{
  "n_layer": 13,
  "d_model": 192,
  "n_experts": 32,
  "experts_per_token": 4,
  "d_expert": 64,
  "d_shared_expert": 0,
  "activation": "reglu",
  "moe_layers": [0, 1, 2, 3, 4, 5, 6, 7, 8, 9, 10, 11, 12],
  "router_score": "sigmoid",
  "normalize_top_k": true,
  "routed_scale": 2.5,
  "balance_loss": 0.000114,
  "balance_bias": true,
  "init_std_router": 0.0289,
  "lr_router": 0.00098,
  "vocab_size": 4096,
  "norm": "rmsnorm",
  "norm_eps": 1e-06,
  "tie_embeddings": "early",
  "optimizer": "muon_variant",
  "lr": 0.00944,
  "beta1": 0.9,
  "batch_tokens": [65536, 131072, 262144],
  "seq_len": 512,
  "train_tokens": 508900000,
  "steps": 4078,
  "dataset": "wikipedia_en"
}
Below are experts of layer 7 (counted from 0) of a mixture-of-experts language model. Rows are named router (the router's row for the expert), gate (a neuron's input weights, with its number), up (a neuron's input weights, with its number) and show model dimensions 0-191. Each number is 128 + 32 x the weight over its row's rms, rounded and kept within 0 to 255.
After each expert's rows: "mostly gets" lists some tokens that are sent to it at least half of the time. This comes from a sample of Wikipedia text that the model never trained on.

# expert 15
router [161 112  89 152 132 118 193 194  70  93 152 200  98  89 150 166 146 166 165 105 122 102 130 132  91 147 173 147  51 130 124 111 157 170 136 154 130 136 140 117  77 135 160 149  99 114 139 136  81 109  51 155 137 110 116 172  65 149 146 183 110 135  93 113 128 131 110 108  75 146 116 118 150  95 129 145 218  79  53  74 130 165 127 150 118 124 108 152 118 143  43 140 122 111 110 129 154 165 124 114 116 130  74 103 135 136 152 147 167  54 146 127 105  89 145 124 123  80 115  98 157 137 110 117 137 161  68 119  84 162 149  85  83 139 125 109 161 123 163 184 116  94  80 128 112 129 128 173 161 137 181 144  69 127 120  95 134 114 106 121 143 145 105 133  93 127 137 134  98 128 196  78  73 127 120  79 138 211 102 185  93 125 140 160 142  82 139 167 127 124 117 145]
gate0 [139 129 148 148  60 127 135  91 128 177 120 178 192  99 112 151 188  75 157  77 138  88 126 124 129 131 105 101 190 123  80  97 135 169 151 188  96  95 102  77 119 114 124 123 100 141 130  66 143 170 112 119 110  89 167  47 113 109 158 145 109  98 114  89 117 117 148 149 108 156 115 142 110 110 103 108 143 176 136 149 124 150 142 152 159 133 169 109 185 128 174 127 146 151 146 139  89 120 125 155  79 131 153  74  91  93  82 149 184  89 185 158 143 136  92 155 119 155  97 186 146  54 105 135  66 162 157 136 158 168 124 114  92 183 103  73 131 138 110  81 137 142 133 129 120 112 172 144 163 123 175 116  74 109 126  98 153 133  92 172 148 121  92 144  88 118 102 129 106  82 177 150  67 145 102 114 136 212 115 135 122 169 124  57 152 103 206  99 130 134 127  98]
up0 [136 116 104 124 177 142 116  67 141 145  99 136 107 124 151 147 189 109 143  75 199 117 142  85 115 137 220 121 114 160 114  91 146 118 103  98  52 107 108 199 124 104 126  74 125  78 163  81 178  87  84 118 102 137 183  94  97  89 101 107 131 131 171 143 136 146 127  67  61 145 153 161  82 173 113 103  98  85 165 122 174 159 178 184  73 107 113 125 108  96 198 176 114 122 161 155 133 104 156 118 116 164  90 103 127 141  94 120 174 105 174 162  91 161 108 127 135 172 115 157  95 149  74 154 164 110  96 146 150 131 127 125 166 156 148  56 125 108 123  63  78 129 109  94 163 142 127  97 146 183 163 122 123  89 165 130 148 113 133 108 178 111 120 145 119 149 153 127 100  94  94 121 106 131 137 150  77 181 157 158 130  93 130  79 162 109 120 119 109 166 134 101]
mostly gets: "-A", "-C", " ESP", "{", " CD", " =\n\n"

# expert 29
router [162  90  80 167 154  85 195 127 121 153 140 188 126 133 209 143 168 116 179 145 108 152 150 160 109 112 121 136  76 109 159 135  98 123 153 139 148 118  90 144  97 115 145 135 179 137 136 153 111 133 142  97 168  90 144 169  85 101  91 140  79 139 153 109  91 101 151  70 156  54 152 105 149  90 167 123 191  83 110 134 181  98 143 162  86 162 204 147 177 161  90  67 139 133 128  86 109  84 143 121 142 161  79 109 136 182 125 185 168 130 103 116 154  58 157 173 137 147  82 131 122  94 164 104 149 178 155 134 134  93 122 167 144 132 110  80 115 146 127 102 144 101  95 123  87 136 127 157 126 146 149 142 151 146 155 125 128 201 159 101 125 140 133 116 136 145 107 141 129 173 181 136 151 138  82  83 166 218 107 123 150  64 114  92 187 108  94 111 168 139 145 153]
gate0 [119 112 106 124 124  62 179 166  87 126 118 173  78  90 130 100 139 107 143 123  52 108 149 169 135 109 117 120 138 115 174 168 134 102 162 101 106 162 113 149  91 129  61 123 180 130 141 107  30 106 145 153 143  99 179 124  81 144  84 149  91 118 123 170  81 127 119  85 127 110  67 112 187 127 163 122 138 106 135 167 142 135 125 101 103 124 122 107 121 132 107  52 103 140 177 153 136 153 114 132 138 142 154  70 108 146 151 149 146 151  88 155 163 153 163 187  85 167 136 160 106  84 121 102  97 155 201  90 204 121 118 168 111  89  95 161 119 134 172  85 210  37 210  87 144 125 140  75 108 139 117 113 159 122 167 135 115 134 137 109 111 119 127 113 124 198 100 127 109 109 109 125 133  71 139 170 131 124 155 111 126 105 134 143 168  63  97 135 120 100 112 117]
up0 [147 152  97  89 176 143 154 166 175 142  89 136 131 117 145 158 165 102 116 140  62 102  95 159  88 173 168 167 109  78  57 189 115 169 151 131 100 165 147 175  94 124 129 152 184 110  94 137 151 136  75 118 109 150 118 159 130 100 147 138  80  84  92  79  98 158  95 152 108  98 128 164 108 105 113 168  65 133 129 115 185  69 139 131 135 135 123 195 110 105  96 133 144 139 106 188 142 117 162 119 143 133 116 119 116 160 112 118 138 130 124 138 152 117 102 111 125 105 163 109 126 121 137 165  85  99 156 115 138 189  67 160 119 147  91 123 131  77 127  81 112 111 124  61  93 104 175 143 185 173 173  94 154  84 213 148 123 113  92 127  93 120 134  96 103 124 112 134  89 128 115  41  92  92 192 150 148  80 147 164 108  91 123 188 198 125 136 104 154 146  75 127]
mostly gets: " Bar", " After", "eb", "ij", "After", " after"

# expert 12
router [135  95  95 156 142  98 232 134  96  82 120 165 110  83 152 103 132 118 159 135 160 129 107 161  69 152 110 131 127 151 129  35  35 173 120 153  91 149  85 155  46 152 153 141 110 105  98 116  99 118 145 110 121  96 146 120  69 135  70 180 117 188 116  84 161 125 129  89 116 131 109 142 144 105  92 118 189 147 107 110 150 141 104 141 124 169 126 168 134 109 122 130 143 127 101 120 181 122 133 120 148 126 168 118 119 143 174 169 121 132 100 139 165  69  95 135 176  63  61 155 115 152 133 134 201 105  98 120 114 134 132 137 133 121 134 130 130  95 147 133 144 111  88 140  65 110  90 157  97 150 121  99  65  74  76 139 137 168  88 102 171 117 104 118 160 134 111 158  82  91 177 111 109 153 153 114 106 180  46  92  71 102 138 154  97 160 157 165 136 135 144 141]
gate0 [ 88 193 110 145 101  97 170 134 145  81 154 144 137 157  87  99 121 162 101 161 134 120 140 155 122 177  84 116  91  72 114 159 131 194  91 106 118  82  95  83 145 153 102 145 153  85 111 110 186 114  81 146 111 102  94  73 121 119  95  63 186 142 127  84  69 154 136  86 172 108 140 108 122 178  87 127 162  45 172 134 159 119 127 146 113 112 146 148 127  90 125 129  69 111 142  95 125 176 134 133 112 170 129 148 134  87 132 118 106 152 110 107  82  80 137 109 177 147 120  78 130 145 110 129 113 126  93  63 161 178 148  95 169 136  62  65  60 122 193  95 161 135 160 146 132 143 116 100 110  95 178 130 129  69 124 120 200 134  90 109  79 103 105 127 139 130 192  70 141 133 178 195 114 149 101 108 136 145 121 135 107 129 132 109 137 111 158 140  74 157 119 112]
up0 [117 134 154 155 205 191  95 100 120 109  91 140 195 143 113 197 117 145  86  92 107 198 142 150 145 147 109  78 175 173 132 137 146 139 161 139  89 109 144  27 156 123  99 134 141 162 120 128 205 112 114 102 144 174 126  99 215 132 148 154 141 132 123 170 138 147  80 137 105 158 102  98 148 160 190 103  54  65 148 198 119 138 101 179 150 145  92 105 110 145 112 108 151  64 114 158 168 124 130 124 124 134  76  48  87  77 135 154 131 135 151 173 139 100 149 116 120 135 128 124 142 134  97 104 132  96  96  92 167 104 115 114  97  91 120 136  98  95 114 185 140  87 142  99 171 166 133 166 143 145  82 145 126 143  94 151  71 140 115 164 138  78 133 135 145 110 119 169 136 156 163 151 120 105 140 131 126 125 156 156 159 103 140 176 138  67 114  63 119 105 109 154]
mostly gets: " they", " L", " They", " who", " Jones", " Jr"

# expert 8
router [225  76  96 128  98  66 207 109 115 134 165 158  82 103 147 117 200 150 135 167 131 147 133 181  93 110 103 128 167  89 151  67 129 146 178  99 119 123 128 168 137 139 135 123 137 130  90 161 117  74  97 145 108  89  98 190 112 129 134 201 115 175 173 126 112 105 146 146 158 140 145 134 166 116 118 108 145 125 171 124 167 131 156 174 104 151 135 157  84 119  41 119 117 130  53 106 195 153 203 107 141 144 142  75 149 138 105 178 152  98 123 124 132 146 132 151 194 182 128 112 118 191 134 136 157 130 112 101 104 108 108 134 190  71 139 123 109 155 194 113 158  73 111 121 135 119 111 135  96 141 146 141 132 161 132 122 154 115 115 130 118 134 123 107 141 168 150 183 130 154  85 113 133 148 153 113 106 171 141 112 103 126 143 203 167  69  97 174  75 132 155 126]
gate0 [152  98 205 158 123  99 167  59  92  83 123 111 110 108 161 131 191 119 161 145 128 148  64 143 150 193  93 133 129 104 130 164  62 153 102 185 146 153 181  69 103 137  84 117 113 133  92  81 177 122 114 120 138  92  63 104 178 127 126  97 133  90  71 120 146 137 123 118  69 116  83 125 108 108 112 159 169 111 121 113 108 182 141 139 133  64  79 101 143 123 106 151 119 174 146  99 158 162  95  86 164  86 127 139 120 161 138 116 108  29 100 100 115  98 111  97 126 134 120 147 112 153  64  88 154  95 112 152  85 119 155  96 114 125 144 126 129 158 134 107 116  60 104 119 180 118 104 162 156 125 128  88 107 109 124 173 174  82 131 133 138 100 185 112 101 128 108 106  70 153 119 131 131 145 106 104  86 144 109 121 112 151 152 193  92 128 128  47 158 124 121  53]
up0 [137 204 155 177 133 101 133 128 100 152 114 157 139 114 123 192 119 131  77 136 137  87 132 102 155 168 192  91 115 155 148  76 152 135  53 137 125 138 158 128 146  78 119 181 126 180 141 134 134 131 170 107 159  76 139 117 115 173  72 145 195 121 126 165 142  88  97  85  98 150 157 125  82 120 146 182 134  67 117 160 153 121 123  80 147 162  62 113  92 128 175 191 127 173  91 164 109 124 154 117 143  96 132  89 189 199 161  95 142  92 153 120 150 212 147 106 125 174 174 135  92 155  77 131 152 112 107 150  86 108 137 164 115 122 119 171 175 137 133 139 176 111 135 171 118 165 125 120 138 170 163  94 124 145  98 158 124 122 124 165 114  88 149 154 121 126 144 118 138 121 149 120 132  93 158 117  81  43 100  83 120  54 158 164 119 112  90 152  86 123  85 103]
mostly gets: " g", " G", " Th", " th", " And", " B"

# expert 5
router [156 107  73 130 110  92 181 128  92 156 119 246 113  88 168 125 164 138 130  86 123 106 135 130  79 156 135 102 117 150 134  92 126 126 129 128 113  98  66 145 110  91 154 216 197 158  87 147 151 144 115 120 110 119  71 132  70  89  79 170 123 155  89 144 102  96 163  77 144 114  81 142 173 103 139 114 180 182  90 103 147 131 153 146 150 127 169 118  95 111  98  61 160 102 118 122 128 160 144  70 118 181 117  73 119 153 148 134 146 122 127 129 162 144 127 118 118  83 132 149 128 150 190 144 170 141  78 108 109 143 150  75 104 119  89 114 106 141 145 133 129  83 125 145 102 102 129 151 127 181 102 169 150 112 125 119 120 182 129 125 169 118 100  99 222 141  85  91 134 109 199 130 114 157 104 110 124 180  99  76 141 143  85 143 104  88 151 156 107 189 180 140]
gate0 [117  87 141 181 165 122 101 104 182 102 134  95 143  98 114 119 196 104  71 108 143 103  97 129 108 172 101 147  92 141 158 132 153 108 144 125 157 195 114  82 173 137  62  52 154 105  96  88 131  97  91 107 120 103 155 136 115 146  91 109 143 138 130 171 120 107 151 107 149 120 108  87  88 119 159 119  78 137 141 117 103 127 121 124 130 131 141 119 104  95  87  81 142 181  92  79 138 182 119 150 145 128 195  63 132 131 153 101 119 137  76 140 106  96 198  93 149  95 146 176 141  88 134 114 143  98 158 125 115 157 177 119  84 153 157  36 159 131 111 113 186 154 171 130 182 120 128 148 153 142 141 104 104 149  73 150  92 156  78 150 141 119 143 133 110  79  66 108 150 120 169  60 106  96 100 120  84  80 105 130 151 137 113 187 170 161 171  58 109 134  63 146]
up0 [147 132 143  85 162 141  96 160 107 111 145  98 129  97 148 199 163 131 187 197 140 154  95 107  95 136 144  94 113 121  61 126 141  98 152 103 108 103 110 233 121 153 148 159 134 169 117 139 116 117 161 176 152 174 165 138 142 115 123 144  87 176 109 158 140  88 108 140 121 136  76 200 150 149 143  62 155 156 136  93 149 166  87  90 160 135  83 128 126 161 146 104 140 107 217 162  79 165 152 150 135 162  95 156  88 171  86 102 180 132  99 135 101 156 108 109 167 119 126 119 142 119  80 120 154 160 121 120 173  70 102 109 131  87 120 205 115  79 167  43 128 114 109 104 113 119 107 126 120 130 136 108 127  91 147 135 126 111 121 131  93 130 151 116  80 115 109 108  89 110 138 119 194 169 135 148 186 155 122 161  91 110 112 105  77 133 132 191 100 149 208 162]
mostly gets: " Har", " William", "ić", " James", " George", "ü"